config = dict(
    n_layer=8,
    d_model=128,
    n_experts=8,
    experts_per_token=1,
    d_expert=320,
    d_shared_expert=0,
    activation='squared_relu',
    moe_layers=[1, 2, 3, 4, 5, 6, 7],
    router_score='sigmoid',
    normalize_top_k=False,
    routed_scale=2.0,
    balance_loss=0.000316,
    balance_bias=True,
    init_std_router=0.0218,
    lr_router=0.00233,
    vocab_size=14450,
    norm='rmsnorm',
    norm_eps=1e-06,
    tie_embeddings='early',
    optimizer='muon_variant',
    lr=0.0153,
    beta1=0.95,
    grad_clip=1.0,
    batch_tokens=65536,
    seq_len=1024,
    train_tokens=293000000,
    steps=4471,
    dataset='wikipedia_en',
)
Below are experts of layer 3 (counted from 0) of a mixture-of-experts language model. Rows are named up (a neuron's input weights, with its number), down (a neuron's output weights, with its number) and show model dimensions 0-127. Each number is 50 + 15 x the weight over its row's rms, rounded and kept within 0 to 99.
Before each expert's rows: "mostly gets" lists some tokens that are sent to it at least half of the time. This comes from a sample of Wikipedia text that the model never trained on.

# expert 3
mostly gets: " John", " Y", " Al", " Z", " Mar", " North"
up0:66 22 48 33 49 67 38 77 48 54 75 37 58 32 68 40 54 75 43 44 23 33 41 70 72 15 59 37 51 38 37 69 53 59 45 74 43 41 39 74 63 62 65 74 17 44 61 62 47 59 51 72 59 21 50 29 42 45 47 49 49 32 46 48 28 47 54 44 39 44 25 29 39 29 72 51 34 36 49 70 42 34 42 93 48 64 44 40 44 43 44 73 55 34 24 46 70 49 49 45 54 46 61 51 61 40 58 43 39 36 59 30 45 65 67 35 49 37 53 72 23 70 67 47 22 64 59 54
down0:48 48 60 50 20 54 59 51 37 59 50 51 44 78 38 62 54 66 63 57 44 41 55 49 54 28 66 46 80 50 58 28 48 44 66 54 43 53 18 92 84 42 36 79 64 45 32 72 43 83 34 41 45 52 51 43 65 45 33 65 29 44 50 48 42 43 71 64 26 52 70 48 57 43 54 56 65 21 65 62 51 41 50 37 51 30 54 11 63 64 63 50 49 51 41 55 76 59 39 48 37 34 43 52 57 38 74 47 33 56 69 63 67 69 63 14 50 28 68 73 61 55 32 69 31 51 69 48

# expert 0
mostly gets: " =\n\n", " (", "°N", " km", " [", "″N"
up112:34 47 63 45 47 22 51 47 79 56 67 55 46 37 31 51 75 68 52 48 37 41 37 40 43 46 95 60 77 32 73 54 64 52 41 44 36 46 52 38 71 58 42 50 26 50 71 56 29 37 57 58 34 43 34 53 38 70 36 60 35 62 62 55 40 40 68 55 44 55 67 30 49 50 35 49 58 04 55 47 16 62 63 68 21 40 41 35 64 62 48 54 46 19 61 42 56 38 42 50 30 54 92 26 53 42 29 35 45 51 36 38 43 28 34 53 43 41 45 42 48 62 55 82 33 58 33 35
down112:76 34 44 44 49 55 27 75 74 73 53 49 51 44 74 53 72 45 28 69 61 26 39 61 53 58 31 55 41 55 75 44 47 44 31 42 64 55 54 61 50 60 35 50 68 55 61 47 33 37 51 43 68 16 43 29 57 64 62 57 60 46 57 40 22 34 34 20 67 21 41 09 60 50 37 41 71 51 68 45 60 51 48 36 60 73 62 40 45 55 71 52 54 66 43 37 55 62 53 41 16 35 56 32 50 69 23 55 67 59 49 73 30 43 37 38 54 52 15 65 40 48 28 57 56 50 16 43

# expert 2
mostly gets: " September", " April", " November", " October", " ", " February"
up40:64 52 64 44 51 35 68 26 45 43 40 66 46 60 58 64 74 78 47 41 34 45 50 50 36 53 86 41 65 13 34 51 63 64 37 66 65 29 47 37 48 62 60 55 33 43 61 63 45 64 63 41 35 62 32 42 77 35 58 45 56 68 70 26 77 56 53 25 64 33 47 76 51 60 58 72 64 24 49 26 25 66 26 40 42 44 33 61 21 81 54 67 39 46 48 28 55 28 62 35 70 51 60 42 71 71 59 56 41 64 80 60 37 44 57 42 36 49 55 51 41 49 51 36 35 44 40 21
down40:78 56 54 56 45 49 37 49 30 76 31 43 58 24 54 61 59 52 39 57 46 49 85 40 44 59 49 38 43 55 15 61 27 40 21 44 68 30 63 41 71 50 67 62 62 31 50 58 62 56 41 76 62 44 72 58 58 66 40 53 45 65 36 71 70 31 99 48 33 51 36 65 43 47 39 66 52 38 77 67 42 69 83 33 62 66 72 32 59 72 73 36 42 50 49 54 34 51 55 56 48 50 40 60 46 58 50 42 56 43 63 39 38 42 46 66 45 41 21 43 82 84 61 31 59 55 52 49